Experts of a small language model.
Size: 13 layers, vocabulary 16384, 237M parameters.
Experts: 2 picks a token, a shared expert of 1216 neurons.
Training: a variant of Adam for the experts, 422M tokens, 3222 steps.
Below are experts of layer 3 (counted from 0) of a mixture-of-experts language model. Rows are named router (the router's row for the expert), up (a neuron's input weights, with its number) and show model dimensions 0-127. Each number is 128 + 32 x the weight over its row's rms, rounded and kept within 0 to 255. Numbers have three digits each.
After each expert's rows: a language model's description of what the expert responds to. This comes from a sample of Wikipedia text that the model never trained on.

# expert 1
router:117138117146123172119162108136094156120170174133114145167151132157091044104132127114129110100081117133147111107160137068089133104090098113115149130097104116159118102158013108096124105121148119171160043108093097154143134084173171123124193049096118097116164128151148175108114077121182117140090102072131143092161139089138157122163122136150141122132057236098095164124089129163177092110076
up7:098151157076126100191156124115147148156139156140166120205144164145171134146116085167097133096085101099097147112137133092133143133107082164142133141130125134117071083196133139140087126155151088165118132157169145174134145129134134138169123141147144145136156154128138071136165102145156136138128141177135172126158071168110117169111179053162152129067138054165126114095145150205102172163118
up8:123053136145214179081133199164147139152072153051118036226085140121082128113144130136051155143129088140177089134140123103151157152108073105193136135091127177079187137111131183144114138120088094109073130115136098128160183155143045084103116123065162113120137125193160207157125111095148174100132090066128135110108088065140103102097101155167111113076097139093105132141144120109145143127127
up9:157091092183092118072167136153188196096150104165143155100181119116156119100119130136121147123114138080134165113146138119114147184090076062097151167142079167155160169158069147163144167178080096142163095119144149210185078127160158127104167155142098068118136116145089204139139193110191182086127106106146143089104138076103126094123147141129089109094118144059062061118112129111126057105090
up10:132099144130123172126160136145148145100184155089078168157115082151113122170104091161066094110083168122120137162156114165154103104130107122134083172148174068106099073120096181079158100115075082088154168135146135132093159136126096074166084132139101159048148146141189111129125150106113089137165130154120121196126180084173172064079164142157141170081116070152092064121108106115110134150146
up11:061146205072110145147109174168098127070128094161117172160193102176129116077140089162124139137055139132133148141101085155153147182116054109112096142128129147111139141136176092104119151081121169086108129163116153133126168119101180090141164176062149111151134153089082145113124123158144086121148158105101158112113131082169108107126139158136136101199152151154150136117141098087203138129053
It responds to: Entertainment credit lists

# expert 7
router:151163125143114176138095103169109151133119133149120118168118123182128135164180111064137166116135085183087140031173111113141113111147148090197147073100134122160113132112122162150142110143107153178120100138081096154061145096136083120163118122179104103061089169166141151110115106119097188154147159084146129142127132103137123166171112155120178175139118085049170127142171191140131091182130
up0:120160142072081128142157147176092180113119085144083137117117097111126114143154097141202091152160138152150130135141129149109140139073129086091181121147158163093160136163131120129120101095122097140141147122180180172098111095120136131140148115117143074113118124079141133160128108111196178081122085127134153158096174093058138109191184123116117131136116081113150121152081174150113059139148
up1:134148126187108127146071145085123172120132152119163121055137118116108131144151169072123110144133119135130092163212169161100116079113120139098147162100130119145159124097185099121078113082147139119143113138119122114064124134196123083099081182163135097103137139133197145130153078152159101191198137138144136109075132118148074172114113095150079165151059124090072058121154090158115152177116
up2:133133119166093160080102067095124147204112082169145128128190142180121134117149128154135082046106146181204178088112128091133102084045128142134173096204144115138102061145167117171096115097145130157122126134172163086179090117132122078156155116117139131094142128167086138134095168120139155147123134151092135129177130116108149156102126155157154178110086105123128147153135110115120063110120
up3:147111080144134135110117086169079093147094196139149098136103156157192105158110114103137128112137151116117089141117152182074109144101110096110101146128095104138063125077108157111141148098142085161123128151141068138125134134110153140126156133124189104100108181140123124102109114096195115061126090087114143128162127157198151162162151175160108194173127133154111078178143165113119121091155
up4:101134162133136116123160146146092146094136147131099105106124106123082156110134121160135115145125056171087153113108132134117132092125142104161106076073099126195152145161120106112129091183111140176151108094155085123122152141156186159099178150155153138125104135168111172155140119105119151139052130135124113112126142125092108103110112076162106124172094130133130092140163144096092099125116
It responds to: Acronyms and field labels

# expert 29
router:106185124117114151103123138213120101143085130204145147140158164083129132203174078084079156142156066149132100086173115120179112098181158135153126116110121095146106178095114139085133097114174066097188155096142112060188132136175144111116112126137135140132138196138097103132105130100158178124135119164078115119110153147145081150064089132123089160168118110120132095148176112111108127173068
up0:140171161118097115103106151177092201092118091130108140123105079100136133178169110173202121188183142133141113129153144176128088130128126097112134176120135104095181170136130148102089092103109074205172135144188146151103104084115123127152141114118152091144153122094129111145120090113181184104130080129142147126079165093101127052177155139105098192126144111114141125139096148130124079138144
up1:120184094146153089097100123077135184107172170116158154098175131113061080175164138092174165150134092166128072112165110167098113144076113135100089164115144131112151128095161102077093119149157116113153131144119111097043117115198112092072124203154150125131144131126163134101155073148164084120154189162133121150131162171171100207135101110127079155189097199117134078077173093160130141178118
up2:154117110144111168030135064112111181181092083148138152125199159145116131158114156121128087102099144161203184165090086103143115103102102103175172125167107133092142063148166137140105113098133127146134117155169167115205134108124108103068147127143139143147130149137091161113122127159161140106108116149059139133151116136148132148106157144198145147084047101157111093134146100127089024079125
up3:158121107121139121102107139154068116134123158162185119147070192151185107168083103132085118121136121116066099120150088146076074150117133072113086125134115080133101162069094136108140114054154129142076123166100113147143162110141138135140166144127164139081099199130134133089103132088178112056168101085083133106145152152217136138152147156126114123177147136153151089141144189170147121094187
up4:141188168146110129104112151145089143122121143149126180127115121161073128183153116157118167137115059160114148127095081174121126092138113087135098093135122107143120148157075089129134151178126168148170139141129145079109138138155129126126157122141165148093102114150169167144111134053128136171084090158128131113101192125066087072073112154165116087186131130134156092104167190058070122102154
It responds to: Military and political names

# expert 15
router:045105156148137117105077122170090038145128145129108140129189196163104134222183133097073135145083134159121123159121128104106151109097154148160132115081119112129118138136141082122126165091113086121063126147109117140118145094096185090191123149184114119106118117101134096130070141054106134112132108128098181090140188134123159193186152136138122136132112148084130095188150084132146108104116
up6:133123151127108139116141077160082108086119092168161094129157153153154164112070114104130116150131103132161164092126077127113099108190122187111131148116133114112096131141077096095114125148134131095114122114161102110148122134138147122109174106165101171166185135135154147137174091162173063128107111214152173148120120111161144173078136200132175129112137158116162118127092090188102163118132
up7:092116145087129116196186134113158148124102148106146115211111145127128086120107116161108142111069123093079123128100110084134129136061091145122099150100125118129061076197140094137098129157139129147099076173135171155141131132142162086144132169185107109126118151123122060132126085160127145134098122176138192139170132139104045188120160086147156163070119069148100140125132135186142150130116
up8:103114110149204156101123157159119106132049187078094075182071133125078120111127182151085187137134072146107107102169146103150140145110068098197148152137167117092143124099172144119132173132129125111086136117102101088172165159141084060097083139140166116113116127175195150185130102108146174155110096061133127121060118088144102069205129096199099125090102159034116116154163147143115094139118
up9:167085142161087126090208142213167174103113120177141166106169174131141156095106094129142126138124138064115177101198131084156115132112070077131154162143145177117155178126099101148145149151107113147136140085111187182150136143121141097099145133113089084106158120121101185101153172125129212079119126076151114064102155056105126139114139140157108134079129143040074100140109124134107040094085
up10:124114187125103144071118110145114147146153141068127158129079078147132113173122064111102104118074173105125123113167155142126112122127114144142088144155139107107105076137044158062157055165094074124187149149115134107107124093105113122132134133130082161062170138165164157129125143112070132084129104171145142166154149113122134059041185103147160206090124122134074101134112120129091114163178
It responds to: Clause connectors and quotes

# expert 18
router:126152119154132135109088093138104167079131133120125146121177146127169126138153126086122131152101073097103097117157124093133162080144131088176167119074068142143137118119078079118175069075105107149144137124116081052071106115206094126158126119164125100100154166148173100143133141107192116222129143153114173138111094082153143136152091133164165122133075144101167122172110122142169157091070
up7:089147147064127103181172149128149194141124140141160151228114181175174141131165124141114165065071095133097132093137151089097109144089089165104128136115135141111079088183167112145126133161128107121075091119119145161142108123173127138183079122140099120125095151155140087143133153161139145173171072127133167124164099168082067137120126080171159143109139105147111105130153133184116179147140
up8:131048112138185145096118208149139121097125191044134033175086172108091137119112169165077193129119080165132112144141126088128133129117061105187168147054129128075165156072127161093108214115139123100087135133130117101166187142128055080107089128111138115105133144215165152176129140103181121126120142026102121130109141059100106122149149129152155157055120101066101140146103065091137116095141
up9:176055089161091142054169106152163164093124099131130166120163158133102111104153095149144105093138125088133181075178173073109107126131084076111124152120112140124117182122093138134133127185079135119140127078154173142159101139115102119086158094118041101126179142173101204123145175111144104132108104107136111070106092074117099154128135139128128104109114114065042082152160138150119000106093
up10:157129163128085183111129108163127131141176132090086129133129112137118129150145091161101120120054148084135140147170090156136126142158100143118114159117164122107084090129075148093185122129089081072166171101127126123111102122118079118189107156190117159117165145134155120099093144095096104118116083156113129164140094118108114110073175126128135207105104108145056075119111135119102138122177
up11:069146141092128159156090129174096175099107068164109160133185092161143154065124086134109142119076126190135107135106130137151131183125076130108127084128147126126167150106152117105143121109121157097085116143146129150151187136107130124123131175087116136111123163112100107154125094163088085124171182124121193152096123081168106132131172145127150087182156105137159088140128093081178136142070
It responds to: Table numbers and names

# expert 14
router:096151147103141185114194063185093158138159149162117121160150128124164088162120072130127150144108046141145133142144062074176150060141106144128168129111094115164115155172047131089119116118120139083154158129112043120127126123120095122111141132113122088070118124095167147140165171111105121148133119119152181121116128126167140177128108158091173129117121116087168133133088165114146047135106
up0:117154134096076099115145130185101177123127095137148147146089113131150103147128131166170083175184128124135115136131119097132125114115155071105124104161140136117133180161152119140108124096132113178172141125151141136097140119135133122125140139123203067138125139073161147128147108113211180078116064138150132178075171106085149071223184150092102159063132138087161135127039198148105029149159
up1:139190073120109100151107148077126187140138168116170144118139099132076124158154199082149118130172107162169134146170125165076104138094103150067121146131112148111134144060139111084149111146157162097114117108075102134071107111227114105125096164155117150126186152112153134124168063171155072146185158165118130148119098134189111174108127135117080154158088164075136093118125113152121132181121
up2:135152122147138147088100086103116164151108088168150133093178152151139141125134148102137121075096116135187169135092105058111132103080139142134172115175127163082146093165156107110096097105160150175148142158120107139151117093131168104103152097140110127168128126127094165131074124113122128098071098146081120152172146112141180149130164140143114158090079110151107116186137095109092070102155
up3:127137098138128120073092105172071093122106201157152131154108159187195091191117065111125110124120124113126071103144146160055111151120125074120103146119095070165085129089108126109164146056148084132091102122145092125082137162125143160137133121135169102103104203128150130110060132112143100062161091114092152111150141136206172153144127167153110151173112103135113089167123149103158112116124
up4:115176169115103114134139168164112133138131140142146131132109114113085140133196183159168155156088037140114145155119126138093110134135110098146101090091107119157174180135094103105108134167104156117145130143137119069148147123136134116158178146176156120136100138142140189184139105082124098190101119163131124105106171123093100108083110129168154115159136093108110036101186135060096136075141
It responds to: Sports results phrasing

# expert 30
router:102123138158124074047186130131127138075071150132112145089142184115154148201109086095122175128127086168118105043121112121101152069160145138148172136161074137126101131115127109073084130117146093191164133128134108136090170120151112143099158110139129110116156255116108133111083089112155216141120143155081162153090169089141119159136107108214126097164118136102120152145129148130138116166154
up0:093153153135076133120135136131122198115136090111111126118093117138147120182146119152169101148168131099125087151107158164078080102127123090107163113152140126114130134172107124141113113027125088170157129115159145130058146123121118139137119146167127068125110137102142116140114113118207166101111114123169179167095172087088157049198180139101089184087120125091138146137118116117103087109139
up1:124158077132159118163034145086126168095156165081148139095133112122062112167147136126147164117135111151118073137170125157089085115067125161084111141104127120128148123094191060131103108119149153103101130137122116098050164136215093065098096191122157088149134101130171127130133063165127062182198142095140162102134102164173086222124133092128076126132098141053107045124133056171123134152067
up2:108154118131117148091125098124128166191090074170112113088162169150139132118118150085121070057112103141200169144096065076149148108155082074177170102152140112120134075147145143118096144110138169145144146123158134099182110125128144112097166122153131123129113150138062120106115173139162107080112154111097160158158157136153177155098112144156106139092086070131138110145145125091096067125145
up3:129118107158132103078129117145083088126117218140166109159107138155170100211104117118125112147142142110089103147123155182095133177111112053102119143110098065160068129126085150104130173073138138120081129149147057138110128154129111144114136133145206143106131170131141119100058128108176156058144108112122174118105130146190141128186179140165090173189104144139107154139137140101139141124163
up4:117183160130132121101152196143140174095135124146123156104096106125099157106165179144123159147116100144131166123111121169096126095155136107166105105100116111121181153167037107085119161184091167141156112140118129079156180113139122134108144151170125121116097129130117166167077110054138126129091111156122101103147161125085115058073065120137158119171115080115123060136185153096074106146134
It responds to: Prepositions in phrasal verbs

# expert 10
router:061103128071100120082098106149111111135157134104094131194135193123191140194146041124114110087181121160148108096113127111130171094120096117166102141118132122126068080158115136141168173089097094146114145093095142127129146072106123163119174122145153128092095169128086147142057154146094081126180158168104153078085105119145144223077147231150176132162129065122122133077138124143125117147104
up0:136146094071097095143110156151047155128120062157129170103087080168137114122133151166185097158157135118127112160136164153095116137090122071081138154144151135089131141164144108145102110103132142149151137107132159127128116121110113115114141140151139065119111118088155139171117115141194154071135064114157146158117149117093121077182169140082087172147123144093170130123035121159136116130150
up1:123155093157096080145114160093102156107155112096173150107146128112091097130159139121137140147167120126116121167131145153096088144091138144081116109079116157156129127098195058080091123097151141100098121145094120126078128142187135116091095189160143106126156160108200118091103033155137112115175178169139166151146110146177111191119132123169062157154073162113071085150127082143144124168097
up2:142107110175116158061146068118145159208078081119134129101173160169128143129163196135142050123060119157163152154082091109147129148087110117128211102158133161114099093149176164155126136092132177165160133155153153133206067085123199080075153125163132118137101136128097129111142146128150166085093101158071146145153135146111141141104148150180151169126079110141150123154123113081096045122141
up3:135119101132160130098082115142084105124104203122187126162106171107189093142089146156133127128142155081111108130163124175101105113100131103153097161114091089159069161077119105098184131070139126153077135122123069099090121149118132136130154135090161115094115152133137113085079113142138124083173117117076139099143123166204166184140147108162085166160135115141117123155155130095100123120141
up4:116156128109131125159159173173121113124124135129169134119111091124109110124184127144160174149123107131100141124074159140115112072131116079187104112095121108165152143139101107113136109146101150114145129142098117094123130146158168123141145124159103146100085124137162160172144112094101097140111078118135128125135186126078114063121124128160124084208113108070117102128175174097085098141141
It responds to: Verbs after to/modals

# expert 12
router:044096122104079153120114135137069099130118138120053183134149119143155140151107065120085143106130128131083117112116049096153143103154092082144117115138142054146120146171123121130175183100061089083085158140141098161077143064123120141156130136114145102081142134075132125144058123068084119132149136109119152072122139112114170150174114149140111142146125098097208094172189118120172125168076
up0:121134140119115137136153158161113193181140089121127122114091126119149121153128132181185096164150133116145129159160156148094128128076127106086124145160152142095132159119134094149123121100125105145187136135184167150092130125109109125112164156115133073106119137128167168179125104121201193078142070124151180143114133113082139085187180165105141147099135103082151137116073131173111055141169
up1:141179119170106124129088174096086181114162148115192124092141094167096107152144190111136202123091114148135084152162136156103090128063090118089159141120116154132123138086180094099090099118166129151129100125125082148112117115215116130087060167139126118122197163129194145111151082162159088165190146104144156090143118127148086196109124107142071150183082148043106085145146138162121119189124
up2:115106105134123129085097069140147156163078070151139114119172181128134106134104116129130073097053147144158180136089070085134130115096144081146183107163116139114113105165179120137083097124163130184126158135104161110202114121154185155126169127115116100161124137168079124120101133142138156088081104123068140179184126151126158163089129141158108178094069091143145138168128133135078076099112
up3:136151075128122083101093089165067090125099185089153097159147181153175062188094114142149112091117180099104132120117138164099103135095118138112103143115113102149029132085111134126149130090159108133103148167154127156119104167123132132124135138118169133109150184141142121088087111128174099041124093115093161107111153116157126209152173170169076183165125136104099117175140163095096100106153
up4:064132141124119090134176168129132118042138124128133126139112120109093139158172161130142175154115107123096148131100128120101112069131139111173098096063110133121139149165113092122084127171104165165144112150123124109152157119133178161134159172177142137114083105127144133152121139101093111152082092094116132113123171108065099100118093101142167097126136109079108098122170124092084097109128
It responds to: Headings and definitions

# expert 17
router:130095145157183149128113151128131121090127149158106112121152180130102083109112121110109178075120095125116096094135115100131152116142109126203189177131101072168099159103084126132139091063092102131166129098083078128133165129149177150143131083144148101084166127137136136141102105141172163133130135100120144069145136075210116098140068188155102177162064117059144084131121107140149097170097
up0:118109156088101142131121102154092165098134112146068125087121125141176087181125090163142103191170109141124093183112160167116099099110134126112132155114139133102139177134148103104127075097122077204184136114164154134105118099091143131133128135143154061116155142102130130154133105136216140095155099103144163146109192106087133089182174134094101156098119093132152162116074126164112045108156
up1:140194147199125118139115149079131161090129173063173146067113083122106119156148171109138171143140106136157092158182138166083081123080123158089122171109118139122182118117188106104066124122158144119119080116124121090093137134211129111068095189156160141119152105150144117112110070156129099129169162165142174107107133126158105132121093097154080147156103144086081081151161087230117146211112
up2:121093098152100170087132070120106128197129086151137112119158181153123099123160143126110107091102145162159166118067071105147137110090149087116183081159135138136113070168159151152125096114159146202107171143124140116195122138119165129122198141136128127116146135134140095127117130149137096105092134172088133193161141107139159127118159176166120155084094119144150135179140093118117030098128
up3:151100093146137082076087133141052109143114162108156130156096122164206104172157094129124135116153146109101088111111142177072094168133132117125057116132100043160078137129117148127168124056160096162127092133115058140111136135088137139121157139158165121099135198143143108082082126115161094043146085122099166142104173152199160140142159136156113175150118108165110106163113151109132131134149
up4:103178163104107107140130138150148103095109165100125121122107117137088154179139154157123149110119086130081153165116154168108140093126101123153102127067112108148151161147102113108140142139122127128157127128148134126113188136145189134135134144161132153122089137157137143200163102083108119153085128152125104110135159114085076121098096112152126119168129110150081050145175159091028099115140
It responds to: Match minutes and codes

# expert 31
router:064168148159180140072093077184105129111166148147147141132108066130184109134101118086146126093204040137113071061142106086146131096123133089169159147096119135133159129136090060117192113100099102104171101081164080105052130133160186134113139131103147106142173152127142126183169139163153112110163076118135204108140150070122165086108088134115134137156142106123126082141053158148147124133111
up0:117164143114083070105111137152089156102133116148114145075097109159135142165163121149182105171153134142143125137143133154072132096122139109107143112106112140077147179138141104134108122096111122179184111136178184130088096112133154146130130134156148102083121140104139131164124122125241141082093068139145195175090150066092128054202187140110097180061122140100129117143083148137114056134166
up1:104179110186126101140105150091137173115172173117158200112159102121102137185185137115122152111143085162158082146172132106104097116097110117089144140131125148168142203052182077131089155114160165085111086140138105074083137125179156086073081175123142097121157114131136125111138091135143110162173160144137167138100092107156115191105089127122099155148085156072057098102132102135141129178111
up2:118129084179103136081148061111135127188094066143127141142167179194165097100104075121129128079127143132144151149093079108170107093084153088138168095169144116113105111167166102180110121145154173166126173167161138082189087117127172118120166103157122138131130123159106092119135141137137115106073087126109159157186094126097128131065184158144125157083084105145136121177159122118091081082166
up3:133096078116115076107094088163089092120118133128188135191088125127127095144128110157138134124150113103117057162116132161104085152115113143157125185118115043140078134098118146134130105054172100127094096145130075169092119167141114131155195168119167148120110188101125105119054094075172119089182090132052160110142143139221132166186148139145100139163145127142116091136120153091142127108168
up4:093176134123107132097191123168128194081150121085166136121109142143136088175141109127121164121105113135091135127101107137107083099086123125135108108125077099133144190156091119111134132137127154111142096134132140101097162139141188131131148092135172137120100118129164156178125121060118086168094075103126160143069160070080125094120099080150146086169115125101102088089186155075051098147157
It responds to: Name-internal syllables

# expert 11
router:088118138088139115115145109121148139163097160145130098156119190150170116225236121053125137130102139123183140097177093112067140132069131054080137131158081110120119121166122058136117108075083143162162140131116128141140183085211092139138098103171112122098108126134087119163100157134136108121144093084131126130089145137111155132140112128175105074100094133149177126100161163156113113162118
up0:155130121093106087135124103163121182130132089119108156116100089147145153167106129188161102167157120113143122163150148189086105112078152081098147159147125127073145135177100151131098128061119104148192142153185202098108107128119133131118129124111114087144121126111160133159138126123252146095127107105156153136099152114084152064189153144088102156095140108123150135124075153177145083122169
up1:111129092197110103155098128103124157126127144122170135093146138158087073128222154106180158133173112141152092156140133116055095134064113108077146168126104135154120139095193059113097148132162175131093087125119130108093127132201115124066065188142149063130157120144159179098161057163152073153166137133133147098159127147157101179152111122123085137157079111048100081121133125171125110174150
up2:124127102177111123106127052145129134202087077136133115131150133152115139115138173101137108123122130106168180157081079107130125129145084090142177094174138133127082098150172146131095103107138160178161161153119152096212087139110179081114179126167118158150140136173099129071094115145123158104066128155080142157175129148128175138098170172152122137076086119146132136183129142107124052132128
up3:128155082112164089107120103145084094151101196113204123199088131195153104178092138120147087125106146079097130126100125170093111181123093068116101113134115091150055124083112148125159147078139127112090131134136085124108129161130188127112144131135182157083125165112152131092069111103184120043165088119102141148117120157207151179138147148147101200175165160142130117143139178113145117099148
up4:130153164125106127144160164185114141062099157117115128147136108151093131151157156140123157129081078134073159142091158166113123094135133093159100115081109124146145138159078113120133159099097164138136112135100121123102192168103176120127145160150142107127098133152147136178148140083150106132103089144146132135111158100108087103106092121141167118204128133104133069138150099078084100132088
It responds to: Mid-word pieces

# expert 22
router:096133148151104172118153098144124113107111162121092146104137128212134086128109066129103141149161097139143118131135087114129128068108144123165120178199114090161087055128136145147197111089111071138136143145156091093141141120159143122090125114100104167108204158122130162120117160143111180146239132137084167123053095063198137123122152148119132131080080131142149116130076117142163130124081
up7:089087172077126095156179144110152159159148158079142146196121166171150125131132095140111121125075105153081110138104170071117151136073078135141152147142124148137074109214152094114133127145119110137113076156151180135135158139141199103140101152138106119123084137106083059170124110160114144169167104150092174124177093147096059178113155040211147161108122085151129137116098128159118162140115
up8:099099099165206142097143139108090119132141175078118075192081136138061138108094148118054160124115063144106105107149147070140134128109064078147153159111178147093146118107166113141103171100125119098099116090123143073131178107153111071086082114063146117099128134188171169173131152078170168117135101010152124132058093083090118079167155108172134127080106105097119122127133104118100138144173
up9:187053085147088133069172125152157155101129089172163223102122154120125132102159110117097129113084151081125160077152142099109163140097125077113133150137118165123159144172074091153141131164112136166141111095157153167143101155116120117081178156128042103108173086115101171120118181137140167094138074082138154077132159086077101132157141174130080124077115084083111116150162158128110049134073
up10:145093151120109145118124144165064162088141140073075173118125093132118152172150098132082088115061165118154094138167123169086079121183110129117109189132159119120093044150066127086165110145071063122171171141141130124114101154128169114134069175182088144064141135135186115129129147124095102146148112184135164197122095076126162093063176142169155176081117058123099068085090074140118137157140
up11:049153169052147163122076116155071177129119070140129149134155132150139139060120083160118156141093136172141116136123120148159146176104054120084113077140127162152161114108168126094164163104111172093106154134137126111129177116086168083105118165082144120117118182104074070121120102163080105123217163123130172120116101103156111130097164154141126081160165127143152128147115093085185118137068
It responds to: Road and location geography

# expert 20
router:094122190122127115044070142149125100084123165091064097109127161130178158094141129099108150129117118099134062107120145081085147103190156145137092116069109130155107152147149115063163124115037096123123124096116105096133237099085157160109103145210107060088146117098154139129114123136090158109155102127124108105110111096133163177143076113124153107118134127118136099182106087196127095097105
up0:134131158112102103130131135152120137119141083104086122139105093163139123155147116173187117188162156133158127179119149167104106119087116097089118140147150152129146145166144121133089095102084097195143185158142151130120139087103134111129144158140166052144099131106127163152114085101190166113102107119142146165082191102054144052179161143098102161126106128098136116138060171178140067178141
up1:126149110178104093139095133074127156115154150118202175070144114131078109149163168118158132128157112148141084163174133185072054146115137083118124171142124182135131174081163093120123158138169163093115138110113144126061133141202116110073088191136103164137172135127165135115139062130126128158232136183167133118131121169148082188114113094130087145200087158079128053114172122131137149180076
up2:151171112132137136083120092144140166154113074114144125112157182171167138147136154138114095087078138133149170167096090055152155111102071070127208116145116172090130137130183156128095137110167127163134101142115163058178116123129180152122142087153107116148111123113098099126115145142142147104100149173098160143159121121101153139124118165183133151087107061140135119193149082131086058087148
up3:105108105167165095118115118141084086127085226120142148188108163162165123159119100135131124134139147127116077132124149167095135148130090109134122143129096091170074152107102163101117181069171085160128111151175074126086115144095151130117154156127185110123089162146120130106069090103184091077165130119100168127137115158193123148156138167126089161158122142163077096176122106100142130099137
up4:106151146116114137164129158173084157100153141138153139130127085142097136172124109136113129169108075154098148135088119146103088085130158109165100099110082076183141161164094101139090134171093148142142125129131112109135163144146145126170152155142171153110104138140170146149160117056110069158077085124121119109164173105083121080107088105168140120162124132103127094101183110068078115140151
It responds to: Pronouns and function words

# expert 6
router:149128179149095162071114126142091140154144169167158145196117185146113100157130144118124120208097101172125105078165109092137130128137138067142162151145074085203120158098135106153175085113075069131179070090088144127111104081161100167104111167126108084129157152152108162103082155075171137143128121116071189095162082076149185106115089137152161132122108100086130099134096160131131115140125
up7:092105147053104133143192110137122152129105126166130118218112167181133107139166081135108129113070098158115147111148131052096124135076080139130128152107116166123103112198120085103113117167162125131107084137174139155157153147166124125121094098119167085137086100107122089126122164125099150149108110155118217151128109156083085190147141090138141112148146102155123150120086150205126163117093
up8:099114114132170198077130182118132147142089174071113076194070175083101139110117159118086157152112092123159125097130133119136179131104059130161169161097133135065173113099111140119114153146147107070077109097122082085166162096186092111090051127120157108086176161196165181186142102054188148129130124045127117136107109107103088120126144141187091115084142120082123098123122106107138136129154
up9:184092096150055135097165143172169177094120124172131198113130162140147126083136134120147148135141154089155154080178128114077148155086088072086102170133129167135133159125065127122138144190085113143133088133140140180173122122151160143130160125129116117116161109155088201131143150105164143083133139094154145086133110074105103076121153132114087107108130142081055073131167135169113039100109
up10:137129174127103139128146113150097141088156148053074175108140141142137125166120059139068114137094176128105131094142117151128117136186143123119126158109163073121104118150083141091157107130083085116155177137116122112111179144125100115174084134179081140104184159146201104095125141147066098085149106159134146169124142064117114097081133120172134199091116107140099075113099134115088125176153
up11:057155154064146175118098126142095143121122086151079132147185125147129160032149074110131159121116105146112099103116098152123126182159074131086110095130122146160153113140151106088161172110106164134144124125124145158148178114078143099132138129082120067123132166136098144163120104163115083149151157138070183125105093074160104135094132151139118140181130136151193128122134091092199123124070
It responds to: Articles and adjectives

# expert 9
router:093184167051076133081116155153100150124128181144144150132188130109090144090135113151105150119107106173183102112173085084186186093120090138120129151108077100177138109169080096081144144103126092119131106168144124100122153110097140111134130107146118106064128197088167173171123153092132118168156126104079167062171122144139190099157107121107165126097115174109140138146135152125137144121141
up6:172138198185112164052142102151100087145118091155142137101081145154156159119095158126149116181134079154144136074128091141109102110147115183143188125153175097115105109123088135133165120153124147105125135124140081109115106145147128118128184065155049165128136135151149125117151108138142140175141113184121173158115135119141043128097068199144143121117117101105188102148095124137110165123151
up7:118125161069094110160150127098144192155106135145155137157135170137160104133132096151133135100066079144077151087115137084156125141083120156130144159131128157158078110166153129125115112183122108123099085152171144201135173149149153072151107128156134126120125154138147058158136164141123125160124090139160210177123096163075077180143170067150126121095120083147116153130082156192123145163094
up8:092072161171181137087136165136142124126052185088110041179065160122122110118162161132065166125100058134134083115155118099126184146127092096175195192062110149130145148099104175138099161107136093098105141088157104103155188126155082094109097101134135094106180156185189188187173114053226197134119125040125091087084111060116090095135147141190119145095120107103109106136098071126141098131149
up9:146072116125079160062163118192148162103124132154124186117167161174143114112146095102112152122149150092141154069162134101100151131118091053106132158108088146138131144115082131129150120141096097178147131094141164162163104127161139136078153125109066103080157115162091211137129193134146158105130104106121137091103133053123099137105118178134113133105128112060072092153149129150120030125061
up10:127105197105123119111132131147107134094153140101088152103092126142154122141160079124111158166071121115139096133198149176179102101175143145088108134131142145144090055148111148068179074120117067140171170143128133122082133145105145138178081136136111162095153144173182147101127108131071118099176088128140136169158156085112125057096196105129122177119109079136095110141142108140100102128165
It responds to: Sentence-ending periods

# expert 28
router:102129150138135195145147130119126090058129175123055122141113207131132105113135109111096118123136119122127158130173068089149176099150080121111150174138115114130115173082132165142111148073080129118125100141103137089125146073118081107041154223120081128130182152092118150134139076127106135144154141120116156123104077108180172178155153162145165146143090077127098136116117098105195146117133
up0:101161188117079088114161131162114164129121123137113140119076117143135119152112131170179122169154143133161128144135157158112134108080157129086166141159110153078151126139092107114108141055147120167187143127155162136066137123161146121115125107102162093106104144111132125143139102089204173107157075146160209176081142085107138084200128120099065172076132118064146140154078155157121078126179
up1:087148163161092137132095146079118174112138159132140105075153152122077118165174160081123138124171116160161109145182139152088090103090083173100102145107097140122145152102178093104104126124139159141118096112151134087110132156189110099087100216153112092138147172130123116126125058124130114120172157187120147109097094165181139201137113146171057125101097154080109092133148085185120140195091
up2:140084119161127140072135040106118150183096061144105079103164147186137133122140090111113071075101147145174170150119071083120156149106121093133187146170156135123133093138161095162134111105157165157147173144160107095185114120129146089073132158145093141144110100174083116099132161148131137117083113150088131153136106120126165145121145132164140157069094085143089093183125102148102053093115
up3:112102101136156106092095117137085102105120185119154093166104171159163125180131134146144129149140169101082120117135122178101092146105097120117096145116109094150067166100123121122176137064168099173114111143143119143118135152099145136139153168148194121082110188141139104087061142105139107062171124105109154112119132146186149155145161143171075195193146114144143101177149159126138138116144
up4:089182110108116112131191176158123152096165126142126108129125124107111158165187150143125147112111050115061144126135127085087103118137165052166077060108121100174148158175083106084140123143129165122146110081102114118170148111149148155154143143180128138086118145128133152177128118092120105173090096163100157135142153152067112120118107103154117104126122077128096084096128121087105104142148
It responds to: Descriptive word endings